Weights of a small mixture-of-experts language model, trained from scratch on English Wikipedia.
Size: 9 layers, vocabulary 32000, 38.7M parameters.
Training: a variant of SOAP for the experts, 462M tokens, 7049 steps.
Below are experts of layer 6 (counted from 0) of a mixture-of-experts language model. Rows are named router (the router's row for the expert), down (a neuron's output weights, with its number) and show model dimensions 0-223. Each number is 128 + 24 x the weight over its row's rms, rounded and kept within 0 to 255.
After each expert's rows: "comes before" lists some tokens at least twice as common just after its tokens as in all text. This comes from a sample of Wikipedia text that the model never trained on. Tokens count by the router's weight.

# expert 12
router [118 108  77 112 139 114 152 154  75 165 183 134  94 134 122  82 152  85 113 139 110 120 137 117 111 152 172 103 112 164 103 107  86  98 145 168 123 178 139 102 115 160 173 143  97  92  79 115 137 155 140 135 148 140  97 142 125 143 151 103 123 116 139 118 133  97 137 115 124 103 131 128  94 125 189 124  83 151 108 113 127 139 109 137  85 144 150 119  79 109 106 160 108 143 149 149 157 154 111  95 102 107 139 114 143 100 136 113 116 101 143 126 114 125 117 130 154 114  96 135 141 134 113 131 151 160 128 140 160 125 103  92  91 123 149  85 167 139 113 134 127  80 118 164 109 183 128 163 115 132 124 159 141 150 117 120 125 162 136 106  75  94 135 109 125 120 122 160 140 160 152 125 115 139 160 131 122 114 155 137 112 165 114 108  93 138 141 117 129 155  94 103 106 120 166 117 110 153 161 126 111 134 149 104 123 126 134 141  82  95 154 154 140 170 122 126 176 158 106 125 129 144 129 154]
down4 [154 126 134 127 126  72 152 149 105 159 158 116 145 134 118 122 115  92 102 141  95 204 122 130 133  95 149 134 106 116 120 166 107 138 127 116 124 130 157 143 146 125 171 123  78 142 111 159 102  93 147 139 124  95 126  99 158 114 133 160  75 106 150 145 117 129 144 143  67 133 120 143 114 128 117 143 174 166  75 136 150 126 143 121 100 170 109 193 111 143  96 157 117 125 140 134 139 114 115 147 123  99 128 106 134 166 101 124 108 126 126 164 133 173 160 125 139 118 148 139 136 163 118 128 145  96 129 138 107 146 131 111 100 147 112 113  99  92 131 138 130 123  98 125 151 106 134 143 127 121 124 132 133 159 125 161 126 103 127 159 130  90 114 154 103 145 168 127 134 121 107  89 144 174 149  78 140 167 110  83 150 152 164 140  77 163 117 152 162 108 139  88 118 106  88 116 118 148 121 157 150 130 118 126 118 123 122 164 113 127  83 189 130 133 152 102 134 118 154 116 110 184 116 133]
down5 [131 120 153 121 153 146 119 103 136 150 132 111  93  72 128  99 152 100 114 113 122  91 118 123 121 157 151 135 117 153 144 148 141 167  96 103 116 104  63  78 105 113 125 156 150 117  60 143 134 157 122 154 100 131 123 121 117 106  85 110 142 107 134 143 138 199 169 134 139 126 131 129 114 116 114 139  89 127 120 142 151 184 113 176 110 121 137 124 134 158 142 120 186 128 146 156 106 105 114 114 142 149 101 168 144 119 143 119 164  86 119 106 137 122 104 126 159 109  92 109 152 149 140 146 145 147 106 128 101 137 107 101 116 123  99 119 117 191 173 171 104 157 103 116  96 125 125 137  97 167 146 126 117 145 157 156 112 134 115 116 136 132 125 107 103 119 143  94 113 123 106 114 130 132 191 101 145 135 154 105 156 138 129 144 132 134  96 108 146  94 109 104 149 150 158 119 171 101  99 144 143 109 119 123 116 142  98 145 128  94 126 130 113 131  72  92 140 126 133 169 125 146 183 105]
down6 [140 119 123 133  86 140 140 144 140 136 123 133  94 146 168 128 135 132 124 136 117 168  97 140 170 111 103 131 104 132 121 125 176 156 180  89 139 112 111 106  76 135 133 124 148 131 133 118 164 126 150 109 131 174 115  88 112 107 149  86  92  73 116 135 138  90 152 116 134 138 127  95 129 169 119 102  95 124 112 130 104 110 156 114 127 133 124 174 167  98 163 161 115 165 128 141  81 135  85 105  85 126 168  98 114 150 154 120 106 123 128 140 117 113 124  94 106 144 114 131 138 119 139 123 101 131 110 131 115 132 144 125 173 131  97 156 125 103 125 151 113  84 106  85 111 105 144 128 118 121 105 109 117 101 134 139  91 112 121 134 141  51 188 167 141 110 162 122 119 130 143 123 127 116 201  91 128 151 154  85 135 140 145 125 156 123  85 115 142 138  85 110 117 130 172 135 155  93 132 124 100 138  90 117 153 108 101 106 115 148 117 151  97 103 137 114 121 148 127 161 145 157 114 110]
down7 [122 116 128 114 111 101 123 120 109 131 151 109 124 114 145  66 139 159 142 141 127 158 134 121 139  95  84 120 128  92 130 151 128 159  94 141 114 134 174 132 168 105 141 149 160 140  95 192 128 132 190 152 141 116  70 121 109 116 158  94  99 115 170 113 169 134 146 143 107 155 168 107 124 154 113 160  91 132 118 121 102  65 130 143 104 122 161 132 139 130 138 146 142 174 129 103 158 139 124 106 116 127 123  98 151 120 101 139  94 118 143 110 111  86 109 106 148  92 132  96 179 139 114 156 114 120 121 165 160 133 102 135 173 122 145 130 132 157 132 136  88 153 125 154  95 131 136 154 129 143 147 135  69 155 114 137 134 142  97 159 108 101 102 120 112 116 172  98 110  97 102 146 124  96 186 146 121  90  72 156 152 129 132 131 126 101 152 129 118 158 113 131 102 119 141  95 171 131 111 140 123 119 145 134  88 152 117 140 121 133 120 153 109 164 170 115 105 114 109 141 114 133 145 127]
comes before: " |", "|", ")", ":", " 0", " 1"

# expert 8
router [104 133  82 112 114 139 106 153 143 148 140 121 132 103 105 145 158 106 104  80 145 133 141 122 139 122 127  90 114 146  88  87 139 142  86 126 104 153 138 144 133 115 137 164 158 138 129 155 126 108 107 107  85 118 133 155 117 159 142 126  95 130 104 100 107 172 123 138 145 130 175 104 105 106 133 144 136 173 130  82 106  99 131 156 144 122 162 125 160 129 114 160 120 110 166 115 103 136  98 179 111 155  94 116 141 132 128 133 102 119 148 131 178 121 128 174 106 133  80 154 150 144 109 174 159  99 104 116 124 115 100 158 162 141  87 119 100  90 129  90 112 139 127 125 172  94 145 151  85 122 146 141 126 157 123 134  97 137 154  93 150 138 150 112 116 139 132 122 127 117  88 111 124 169 104 141 121 165 145  98 148 171 141 131 129 134 131 131 111 127 137 156 120 123 114 151 193 118 116  99 114 125 134 174 187 161 151 155 137 149  79 118 129 125 124  84 143 180 122 159 167 127 151 134]
down3 [127  97  98 115 112  92 112 146 145 140 111 112 123 142 121 116  87 161 118 103  99 110 105 115 107 102 133 109 120 133 156 121 123 102 159  81 129 137 158 111 122 123 126  66 131 145 146  87 120 123  99 172 162 156 128 156 129 135 123 132 148 144 105 130 127  89 124 171 134 143 133 113 138 128 142 113  88 140 109 128 117 120 107 141  75 155 150 100 123 121 104  98 100  99 101 121  92 106 115 102 145  96 140 128 130 127 128 131 152  73 117 135 119 117 135 135 146  99 125 140 126 113 143 111 102 128 117 178  88 153 148 145 107 108 143 141 104 126 124  85  88 155 111 114 120 103  93 136 161 115  98 139 162 110 126  91 124  90 126 132 126  85  99 124 170 145 100 135 139 128 173 101 128 160 144  91  57 126  96 111 125 131 171 128 108 102 141 113 103 216 143 178 177 156 199 146 129 140 143 137 153 123 130 129 121 122 114 143 127 110 133  78 136 161 143 108 135 126 136 127 143 169 156 142]
down4 [124 122 107 134 158 129 119 140 163  77 146  89 111 167 158 179  96 115 138 105 141 102 115  99 130 122 141 156 146 153 128 114 173 100 156 127  88 130 174 158 139  78 106 106 120 126  66  97 152 130 112 128 122 102 106 112 144 136  98 153 152 121 147 130 137 161 151 126 132 131 111 157 140  83  74 165 147 138 140 107 129 146 104 108 160 138  77 118 128  93 118 141 149 114 142 123  97 167 149  96 145  82 103 131 129 161 146 145 121  73 143 131 142 143 131 132 123 138 115 146 114 151 139 115 134  99 119 168 185 143 113 129 167 145  74 141 161 176 112 119 102 141 146 129  88  95 105 142 105 115 143 136 119 122 108 137 139 167 109 116 166 117 168 127 107 156 131 118 178 109 148 128 154 161 127 179 159 147 140 106 125 139 166 159 129 119 121 119 129 149 140 135 157 124 103 155 171 159  84  87 144 150 148 122 144 167 128 138 133 120 151 161 155 138 106 137 126 139 134 119 125 121 117 102]
down5 [113 101 123 117  96 112 152 114 135 137 122 186 124 131 146 106  86 129 106 118 124 153 136 126 137  70 106 111 125 117 134 182 160 130 149 141 101 153 137 125 139 166 132 121 128 142 137 128 146 146 126  83 145 115  92 103 118  94 125 113 106  78 134 152 128 132 143 128 116  78 118  93 131 145 137 136 142 134 139 155 173 129 111 111 119 145 117 115 119 179 110 121 150 133 146 142 102 147 104 128 106 116 133  95 145 119 102  98 185 117 118 112 151 162 131 119 107 122  84 119 148 131 118 110 129 154 133 127 108  92 123 106 159 154 174 171 146 104 122 128 116 109 141 136 109 115 110 166 124 113 134 152 132  86 107 119 100 115 101 150  95 111 112 144 131  62 134  96 165  91 172 129 121 112 137 115 128 117 107 124 104 154 106  82 137 170 148 188 147 195 132  99 145 104 159  72 162 126 139 166 184 151  94 134 137 130  79 137 139 140 146 103 157 132 131 135 109 126 103 139 106  95 164  94]
down6 [130 121  98 149 129 141 116 147 113  86 125 114 159  94 108  94 112 129 119 147 131  93 111 143 158 126 170 169 111 123 152 123 101 113 173 160  81 147 144  74 135 142 159 130 102 151 122  96 100 124 144 140 124 148 151 142 103 131  78 123  67 151 133 107 136 159 142 111 146  98 100 175 102 155 118 113 125  98  95 158  73 152 140 108 131 123 130 129 142 173  99 124 107 125 123 150 110 136 137 140 148 145 110 141 130  97 135 155  93 138 180 122 148 151 152 102 153 138 137 140 126 127 165 115 156  82 144  75  81 167 130 153  85 132  89 128 140 150 133 156 108 138 159  77 143 125  80 119 124 128 118 140 147 108  89 117 100 122 120 123 103 115 151 115 137  94 169 121 123 134 127 155 127 111 100 165 163 127  85 117 161 125 135 126 158 105 134  74 131 155 182 109 130 136 116 129 146 157 123  86 139 141 133 113 137 110 112 160 156 149 155  96 139  96  95 146 133 111 160 105 127 116 149 128]
comes before: "-", "|", "\n", "The", "==", "In"

# expert 6
router [ 94 116  95 148 108 139 127 128 158 128 134  99 119 147 153 120 113 132 117 128 122 123 100  92 107 160 118 156 122 165 162  98 130  68 116  97 162 123 126 121 152 107 134 137 135 161 109 127 131 166 153  86 141 148 112 175 109 152 115 147  79 124 120  96 119 145  99 120 108 107 116 114 123 146 110 135 127 172 144 117 127 118  72 126 126 118 122 124 173 107 117 141 139 115 188 145 153 119  60 150 125 100 173 173 138 143 121 103 124 110 118  68 134 147 130 169 132 134 100 101  99  83 150 130 163 111 125  89 149 144 102 126 155 147 151 157  99 113 101 157 134 114 136 134 126 133 132 187 106 119 135 126 112 159 154 131 150 164 120 169 123 140 122 143 157 127  77 134 146 138 125 165 132 149 125 131 146 145  93 115 162 107 102 149 146 172  64 134 121 158  92  86 145 158 119  88 147 143  91 128 126 104 133  95 173 122 105 123 123 133 135 137 144 101 104 118 149 147 112 142 127  86 153 141]
down4 [163 152 120 142 130 166 135  92 123 122 100 130 139 127 149  94  93 107 181 128 163 161 171 149 169 144 153 122 157 151  71 145 127 131 143 165 115 145 137 115 165 158 155 145 160 107  98 143 114 105 149 106 130 146 165  91 135 132 121 141 122 154 117 153 148 111 103 123 133 129 148 110 126 105 135 106 134 107 134 103 138 117 151 108 142 158 159 141 152 187 126 140 133 159 117 104 112 138 156 136 103 150 103 160 142 134 152 142  95 143 108 100 163 145 154 111 151 146 100 156 108 110 103 124 139 105 134 127  80 136 131 135 120 148 170 152 160 142  50 115 170 102 136 111  81 170 138 100 115 132 129 163  66 126  83 106 127 156 143 134 117 120 114 140 144 121 146 101  70 152  91 133 123 131 101 129 122 174  84 130 159 145 134 104 111 135  61 134 137  83 148 105 155 121 126 122 137 137 126 127 120 127 179 107 125 124 122 129 111 108  95 130 123 145 119 167 151  91 131 154 134 151 138 139]
down5 [126 112 152 129 127 130 144 158 159 143 121 136 155 120 154 139 144 152 120 119 140 100 115 114 131 130 122 126 120 139 107 116  93 107  99 126 149 127 112 154 132 156 124 124 186 131 130 128  92 130 151 129  98 119 150 109 139 149 124 134  94 126 177  91 152 128 148  88 120 116 164 139 100 133 128 123 139 143 184 110 109 128 140 163 136 133 109 139 138  80 118 166  84 106 165 128 121 146 139 119 131 147 129 111 178 147 120 126 123 128  96 148 130 122 102  52 127 131 145 124 112 118  96 121 127  95 152 130 160 153 141  97 187 135 133 170 122  81  85 134  89 114 120 161 126 117 104  89 112 135 153 123 124 175  91 146 172 135 124 113 179 167 124 132 154 138 165 149 134 106 144  79 134 101 164 136 116 153 177 116 177 133 136 174  91 100 128 111 127 106 143 156 127 136 117 144 137 139 144 149  68 104 124  89 105 164 146 156 136  99  88 153 137  99  96  88 161 136 133  96 126 128 166 153]
down6 [ 94 139 124 153 117 163  93 100 133 155 143 130 141 166 154 150 114 114 117 119 171 127 132 130 173 133 149 111 153 121 162 168 159 102  94  98  90 137 153 126 123 115 158 162 139 101 142 113 127 124 131  86 135 116 113 153 127 117 137 100 119  96 167 172 102 185 144 129 153 112 118 156 159 117 127 145  90 109 110  70 113 127 160 119 153 146 135 136 109 130 147 142  76  85 104 138 132 163 100 133  96 120 124  78 110 123 110 113 130 134 144 117 156 159  81 156 133 163 115 150 134 105 100 143 120 189 127 132 129 120 135 139 112 142  90 148 142 135 164 116 166 116 108 108 128  87 152 146 114 153  88 128 140 116 146 117 179 177  99 116  73 144 184 127 128 118 143 148 149  93  86 113 134 163 106 101 117 117 133 143 114 138 107 113 154 122 141 158 126 105 118 111 121 126  84 119 147 140 150 130 134 162 193 122 146 134 146 133 116 152 156 106 160 141 134 135  73 120 127 156 125  96 142 138]
down7 [ 79 130 104 166 129  94 128 157 110 130 144 187  98 108 148 146 107 152 170 128 115 116  84 145  95 162 112 111 127 128 154 162  96 157 154 149 102 142 150 136 109 114 148 138  98 100 159 145 112  98 119  75 127 136  85 178  65  94 155 114 124 132 148 154 140 126 112 136 177 117 148 144 137  97 175 115 144 103 130 125 108 135 144 112 129 176 120  67 181 146 132 100  96 106 124 157 120 143 116 119 128 125 156 152 133 116 183 129 117 112 106 152 158  72 102  85 147 111 121 122 110 113 121 185 175 166 108 148 138 150 143 139 174 120 126  99 115 125 132 167 126 158 139 129 177 145 143 110 135 105 150 142 102 124 135  98 105 112 136 147 173 103 104 132 137 139 135 115 101 109 124 129 128 121 122 133 150 110 147 109 141  94 198 120 122 100  97 160 117 153 136 113 138 114 138 158 102 139 146 151 149 113 121 140  92 125 122 148 108 124 118 136 112 135 141  98 137 116 137 106 129 150 123 145]
comes before: " |", "th", ")", ";", " years", "N"

# expert 11
router [121 111 124 121 155  99 135 155 119 134 139 104 178 103 158 132 140 122 114 110 138 115 146 128  97 158 134 170 106 119 163 104 161 131 139 117  89 174 126  87 121 140 145 124 138 128 151 149 114 113 142 139  71  99  78 135  98 110  93 115 124 135  98 122  96 126  93 145 114  80 113 119 159 157 149 141 135 113 121 124 118 140 102  97 122  88 132 174 144 110 122 163 135 129 129 134 141 166 119 153 117 139 116 118 189  97  96 157 180 126 120 142 111 152 125 124 112 127  78 150 123 113 140 140 127  82 125  94 113 158  91 142 101 134 158  59  84  87 165 146 130 135  61 120 125 147 121 133 148 150 136 143 142 105 123 145 171 115 125 173 175 110 154 138 118 171 108 129 130 123 139 118 125 113 145 111 134  99 149 125 102 137 116  86 124 138 103 144 117 154 108  95 116 134 155 134 145 147 159 137 138  99  57 113 127 108 180 117  99 130 116 102 137 164 145 126 105 137 146 142 148  85 106 121]
down4 [145 117 193 134 130 142 164 138 146 105 177 119 145 127 155 170 110 116 127 137 103 166 128 101 134 145 136 100 147 144  77 133  91 149 141 126 165  52 121 174 135  83 105 117 148 133 156 135 142 129 124 145  98 140 165 143  76 128 155 132 162 116 118 112  98 123 121 165 129 136 149 137  99 137 178 109 129 112 100 114 122 122 122  88 141 172 142 164  99 123 110  87 113  83 102 170 137 125 126 136 135 138 180 105 158 169 142 121 109 138 128 123 129 140 175 153 135 176  96 154 128 118 136 106 136 147 104 140  98 140 123 148 140 152 128  95 132 150 148 144 111  93 149 146 149 158 153 113 158 145 129 166 117 159 113 121 104 151 103 162 159 132 125 114 155  85 117 102 146 128 159 126 137 145 129 120 105 125 178 128 158 117 174 105 131 128 153 145 133 118 107 136 180 143  96 123 122 147 122 109 153 107 107 157 101 159 128 147 130 148 123 109 165 131 166 134 147 119  94 154 169 124 139  85]
down5 [116 118 131  91 116 159 131 146 158 143 136 143 136 125 132 150 166 116 128 113 151  82 110 172 132 131 103 133 139 135 104 150 109 123 102 118 124 135  83 101 120  99 134 195 130 138 142 122 122 125 155 102 147 126 137  99  99 107 144 133 134 120 133 131 104 140  82 124 105  97 145 113 141 119 112 142 155 103 148 128 138 143 145  88 128  78 108 184 105  73 152 103 108 117 165 124 103 124 163 163 128 120  97 122 157  88 132  87 160 134  91 122 127 142 148  61  85 159 114 155 149 112  87 123 133 151 108 127 126 128 119 123 102  89 169 138 111 146  87  99 108 111  97 170 109 120 105 108 135 130 165 158 125 138 138 143 113 140  84 150 150 141 138 151 135 166 168 120 152 126 110 101 148 164 159 143 146 167 122 147  77 137 120 144 165 116 110 128 141 107 102 185 112 131 139 105 139 105 122 118 148 187  92 123 136 109 142 105 116  97 133 150 148 108 121 130 113 152 183 118  80  99 116 148]
down6 [132 143 106 123 119 127 150  98 137 117 123 150 151 145 134  97 121  96 111 162 119 106 132 150 153 143 147 138  89 121  77 145 130 111 144 150 120 129 147  83 122 118 126 134 119  88 142 155 163 131 168 117 147 135 111 107 103 100 124 110 131  90 134 110 126 110 123 132 188 137 138 136 116 121 140 200 150 152 117 133 117 123 107 138 118 152  89 164 102 145 140 137 107 127 163 123 145 147 137 101 127 142  86 104 114 141 157 120  92 121 149 121 108 172 141 114 107 132  54 123 117 131 112  75 114 129 137 178 132 135 117 124 132 127 124 143 145 114 140 125 151 101 133 183 162 119 141 147  96 133 117 140 169 158 124 121 134 166 163 101 166 104 159 137 152 135  50 133 191 178 117 124 138 144 128 168 119 105 129 133 132 138 154  94 161 161 105  89 125  99  96 132 111 105  54 135  89  95 159 100 127  96 109 112 134 127 142 159 111 139 157 166 114 164 127 142 128  99 153 123 116 109 144 132]
down7 [140 102 164 114 104 166 115 159 105 120 130 124 148  94 135 161 142 120 133 118 167 139 141 128 118 162 136 126  90 101 138  92 165 110 115 124 167 142 156 128 104 101 102 102 129 130 176 170 109  85 133 117 144 122  76 154 104 132 112 133 161 127 103 159 147 120 167 137 138 142 122 143 100 146 132  93 134  94 156 136 123 166 172 129 147 147 129 154 132 136 147  97 146 102 112 160 107 130  95 119 126 120 103 163 123 166 123 119 141 137 127 146 128 138 171 180 146 112 120 113  84  70  92 137 172 114 130 123 110 116 131 147 151  96 144 106 117 130 135 106  99  47 123 126 118 101 119 145 162 110 126  84 118 116 159 130 159 107 166 118 125 126 168 125 139 141 113 137 110 108 129 120 169 119 113 112 143 120 138 110  97 147  86 140 119 122 138 125  76  70 128  95 151 121  68  76 114 116 124 113 107 135 125  80 152 117 146 143 148 145 115 144  99 110 170 117  99 129 132 147  86 106 159 105]
comes before: "\n", " and", " (", "==", " is", " He"

# expert 13
router [ 84 103 118 112 129 106 147 113 175 153 169 102 119 127 148 143 156 118 155  98 126 139 130 124 150 135 118 138 141 123 147 135 131 121  98 146  86 136 162  91 119 131 165 145  96 113 107 134  94 128 121 135 166 163 151 138 107 125 138 193  86 178 110 110 122 140 108 155 124 105 127 141 141 135 132 140 175 103 151 148 111 105 159 135 139 113 140 161 118 127 142 175  86 138 119  98 117 149 152 128 123 125 112 143 149 126  91 143 133 115 147 104 142 115 126 140 134  87 100 123 116  98 118 175  75  79 154 124 126 142 116 115  83 144 150 122 147 138 130 155 121 114 134 149 125 126 140 127 185  97  92 142  86 105  87 132  91 114 126 165 152 187 104 101  78 137 116 139 176 100 128 161 139 112 159  94 139 142 135  70 148 180 139 130 117 109 123 152 132 139 116 121 139 104 121 101 134 124  82 113 138 111 143 125 160 100 121 148 119 163 142 141 144 114  88 109 140 122 147 191  78 121 114 134]
down2 [123 104 119 130 124 161 110 120 135 127  98 147 105 155 156  98 130 110 118 124 122 130 115 155 103 152 160 118 116 101 157 107 105 155 127 116  91 109 132 123 154 143  94  74  76 125 158 142 118 106 104 143 136  81 105 144 101 166 112 107  88 133 119 118 137 141 141 117 143  91 127 145 138 146 127 163 144 130  76 108 129 134 105 146 100 106 147 117 180 100  67 130 114 167 129 129 135 151 138 125 123  67  63 118 112 140 156 136 133 154 132  99 131 150 140 155 136  94 116 127 115 143 147 129 120 137 104 122 134 119 167 118 117 119 155 103 120 141 101 123 155  69 150 114 118 136  87  95 149  81 134 165 130 139 112 129 147  98 147 159 169 146 104 137 116 127  89 157 154 148 140 138 173  84 132 158 167 127  96  95 113 115 130 102 131 101 164 150 129 120 140 155 141 116 145 166  98 160 116 118 155 121  83 143 176 164 135 184 111 136  85 170 171 146 119 122 134 135 139 122 139 133 167 131]
down3 [ 96 127 150 119 164 158 120 119 154 126 129 143 157 136 114 130 134 127 130 127  82 138 120 142 146 157 148 126  82 172 171 112 100  92 152 125 145 158 164 164 136 125 120 110 104 111 155  89 117 112  77  87  98 154 113 141 124 126 122 136 129 139 116 118 130 133 136  86 139 103 104 103 145  95 128 111 141  64 120 116 112 180 175 132 132  98 111 148 119 130 121  98 140  88 127  87 162 171  99 126  90 123 142 115  98 124 100 135  80 178 154 132 117 134  92  78 151  96 137 108  70 145 118 123 118 152 138 116 115 164 157 178 118 131 118 124 131 130  84 110 141 112  82 124 147 137 130 181 133 142  91 146 106 133 136 143 125  98 127 127 125  98 105 166 136 114 138 187 138 116 123 141 119 131 136 123 146  89 152  87 142 111 146 119 188 139 105 117 126  94  92 155  98 170 121 147 113 125 106  93 135 166 166 167 112 120 125 144 149 113 159 108 103 117 132 137 139 129 132 115 102 116 137 122]
down4 [105 129 113 120 155 112 113 141 157  97  91 139 119  96  89 101 111  69 151 130 171 175 122 153 112 119 141 131 189 170 107 160 159 141 123 166 116 117 107 134 129 124 145 148 140 112 142 146 161  97 135 135 102 146 145 122 115 129 124 157 115 140 160 158 150 129 124 124 161 160 108  88 166 106 106 150 142 160 103 155 103 107 118 136 122 155 131 113 127 120  79  90 145 133 139 141 130 116 131 134 116 109 108 140 124 122 167 122 115  88 153  92 134 163 135 141 136 141 137 149 115 156 138 125 147 153 160 137 146  83  91 163 100 170 136  94 134 115 151 116 133 104  94 110 140 156 150 104 114 114 122  60 120 109 169 105  87 149 143 107  93 124 120 141 137  86 148  91 151 124 126 118  83  91 115 172 114 183 149  86 120 110 125 115 134 157 132 171 153 189 135 123 140 100 107 154 156 129 119 129 124  99 155 138 114 147 130 182 108 126 102 134 102 127 120 100 111 106 115  94 111 118 160 149]
down5 [146 121  79 138 102  92 134 120 131 104 114 146  95 104 148  91 129 144 180 124 145 123  76 133 125 170 136 137 116 122 128 145 146 113 127 112 154 100 125  95 112 155 114 144 120 183 108 146 152  92 142 164 130 117 150 109 138 100  83 142 120 100 151 124 120 119 111 134 131 127 116 115 153  99  88 144 128 138 117 124  93 125 144 134 141  91 167 122  93 154  96  90 169  95 165 119 121 154 149 131 150 141 138 134 121 166  74 116 141 133 112 117 164 130 130  82  91  99 128 137  84 123 113 158 126 175 154 141 145 130 122 197 152 129 113 134 126 142 122 132 117 168 105  89 108  90 119 148 177 135 121 114 117 110 157 116 138 114  87 136 116 113 101 109 127 120 144 105 147 144 115  78 161 200 146 119  83 110 140  60  95 116 104 115 113 140 142 121  89 187 113 129 110 133 163 103 148  96 142 131 123 117 136 134 136 120 131 125 128  99 121 118 112 108 138 118 105 102 113 141 158 101 173 121]
comes before: " a", " to", " in", " an", " been", " as"

# expert 9
router [125 140 130 137  93 121 144  85 123 145 126  76 136 138 143 143 151 164 139 143 131 131 143 105 115 129 170 133 133 160 154 147 132 110 160 115 127 127 118 117 124 158 109 122 150 178 149 135 124  94 138 134 128 146 126 157 128 149 151 134 111 135 103 130  89 104 131 170 100  75 146 135 126 121 145 143 123 133 128 117  95 116 104  83  95 142 142 101  91 125 117 139  77 200 140 129 140 149  81 120 145 125 123 114 107 118 108 144 148 132 114 147 146 134  77 129 143 113 109 121 149 146 129 102 133 133 126 110  92 125 144 152 129 106  84 129  84  96  99 126 170 179 112 119 174 136 103 112 103 139 129 132 101 119 127 145 124  92 152 110 142 136 125 143 113 124 177  43  71 118  96 147 129  64 141 112 119 147 137 124 124 162 163 104 137 123 105 109 130 117 130  79 133 148 159 133 156 157 157 109 136 129 162 195 117 108 174 145 130 126 102 114 126 125 117 132 147 199 107 111 101 146 112 115]
down1 [130 113  92 138 101 108 116 135 159  93 138 132 152 100 117 145  69 160 108 133 149 141 128 116 126 107 119  95  85  89 120  82 109 154 152 136 123 132 138 135 133 126 140 115 120 182  85 150 177 144 126 140  91 106 135 154 177 134 152 105 125 126 145 118 151 133 121 159 140 140 116 114 137 150 135 167 132 102 117 115 143 157 133 105 123 140 149  99 118 165 100 149 154 153 145 120 106 133 119  90 101 183 114 135 145 112 136  77 114 121  72 147 139  63 190 160 117 122 136 114 112 119 129 109 144 172 119 124 147 136 128 122 150 123 132 143 113 140 134 182 147 177 170 145 120 120 133 117 136 127 145 101 130 117 158 128 167  89 142 112 107 126 134 112 109 151 119 116 125 113 143 120 103 161  79 126 140 112  70 107  78 112 142 131  91 145 162 122 109 179  70 128 134 137 154 143 123 144 112 131 179 133  99 127 148 154 102 123 106  92 158 147 126 168 154 126 106 129 152 175 135 123 141 108]
down2 [125 141 119 154 112 145 112 109 112  96 130 125 140 126 174  51  91 126 154 120  96  77 106  88 119 115 136 119 156 153 142 106 100 172 132 103 143 131 140  86  99 170 119 198  75 134 128  84 113 134  90 132 118 146 130 117 153 172 102 137 112 102 133 148 149  93 110 131 137 108 127 127 116 124 126  95 167 134 133 128 177 121 152 117 104 156 126 126 161 130 132 121 163  96 115 110 157  83  62  99 129 133 134 112 123 129 147 111 106 153 115 125 125 130  73 126  91 147  98 142 163 150 139 128 138 146 156  96 149 104 133 104  73  95 145 149 154 107 118 110 159 116  83 123 127 110 122 118 143 135 141 167  72  81  87 146 156 126 122 126  98 140 121 118 117 171 167 121 148 113 135 138 138 148 115 123 126 137 102 112 104 118 126 145 117 118 136 101 114 125 161 148 153  93 130 148 128 130 104 106 172 134 127 173 113 120 117 122 143 162 131  88 101 115 120 111 112 166 123 161 117 121 155 118]
down3 [113 157 176 150 165  99 111 146 138 115  87 129  55 123 122 163 120 156 133 150 134 191 169 157 122 105 132 148 128 143 137 167  99 107 133 115 125  92 179 115 150 140 109 136  96  98 115 122 141 129 144 115 108 120  88  84 125 107 150 115 153 119 123 128 179  96 105 106 157 141 154 115 131 114 155 136 125 136 136 128 119 110 135 135 132 119 117 143 105 132  92 132  84 157 132 138 125 101 121 105 181 109 136 127 129 146  83 137 136 146 107 108 102 111 168 120 148 157 132 121  99 110 146  81 132 127 130  82 128  93 150 137 146 117 135 131 102 132 128 146 157 110 129 143  81 111  84 135 103  83 150 151 138 102 117 128 158 135 100 139 173  99 128  98 140 119 163 150 152 106 150 167 133  84 137 140 133 154 116 116 127 117 131 137 169 107  96 147 138 190 104 117  97 118 128 135 127  71 145  98 133 125 145  72 150 178 124 109 135 124 103 118 117 159 179 154  97 132 128 131 156 130 124  89]
down4 [178 109 150 182 139 140 100 162 100 185  92 121 104 104 124 141 143 136  97 151 154 122 155 140 141  94 117 140 126 120  87 126 148 111 135 109  96 131 108 151 115 121 104 114 130 196 111 180 100 119 131 122 137 138 102 139 176 123 109 124 100 111 143 151 124 151 106 132 114 142 166 163 142 149 110 101 126  99 114 121 107 141 129 101 144 106 140 155 142 126 133 172 140  90 122 102 119 140  89 121 105 169 158 139 106 115 129 153 154 100 131 131 151 164  84 127 122 127 135 117 127 133 124 131 146 111 140 105 139 125 176 124 125 136 142 128 108 133 134 144 172  92 153 126 115 133 156 138 129 140 163 153 132 123 121 133 127 120 132 176 121 159 110 163 141  99 157  97 140 165  92  90 107 143 141 109 178 102 173 104 144 122 175 138 149 135 107 131  90 108 117  67 143 125 141 104 145 165 124 132 125 122 172 130 133 191 139 141 115 118 165 119 119 123 142 161 140 180  49 136  93 123 137 118]
comes before: "s", " of", "ing", ",", ".", "ed"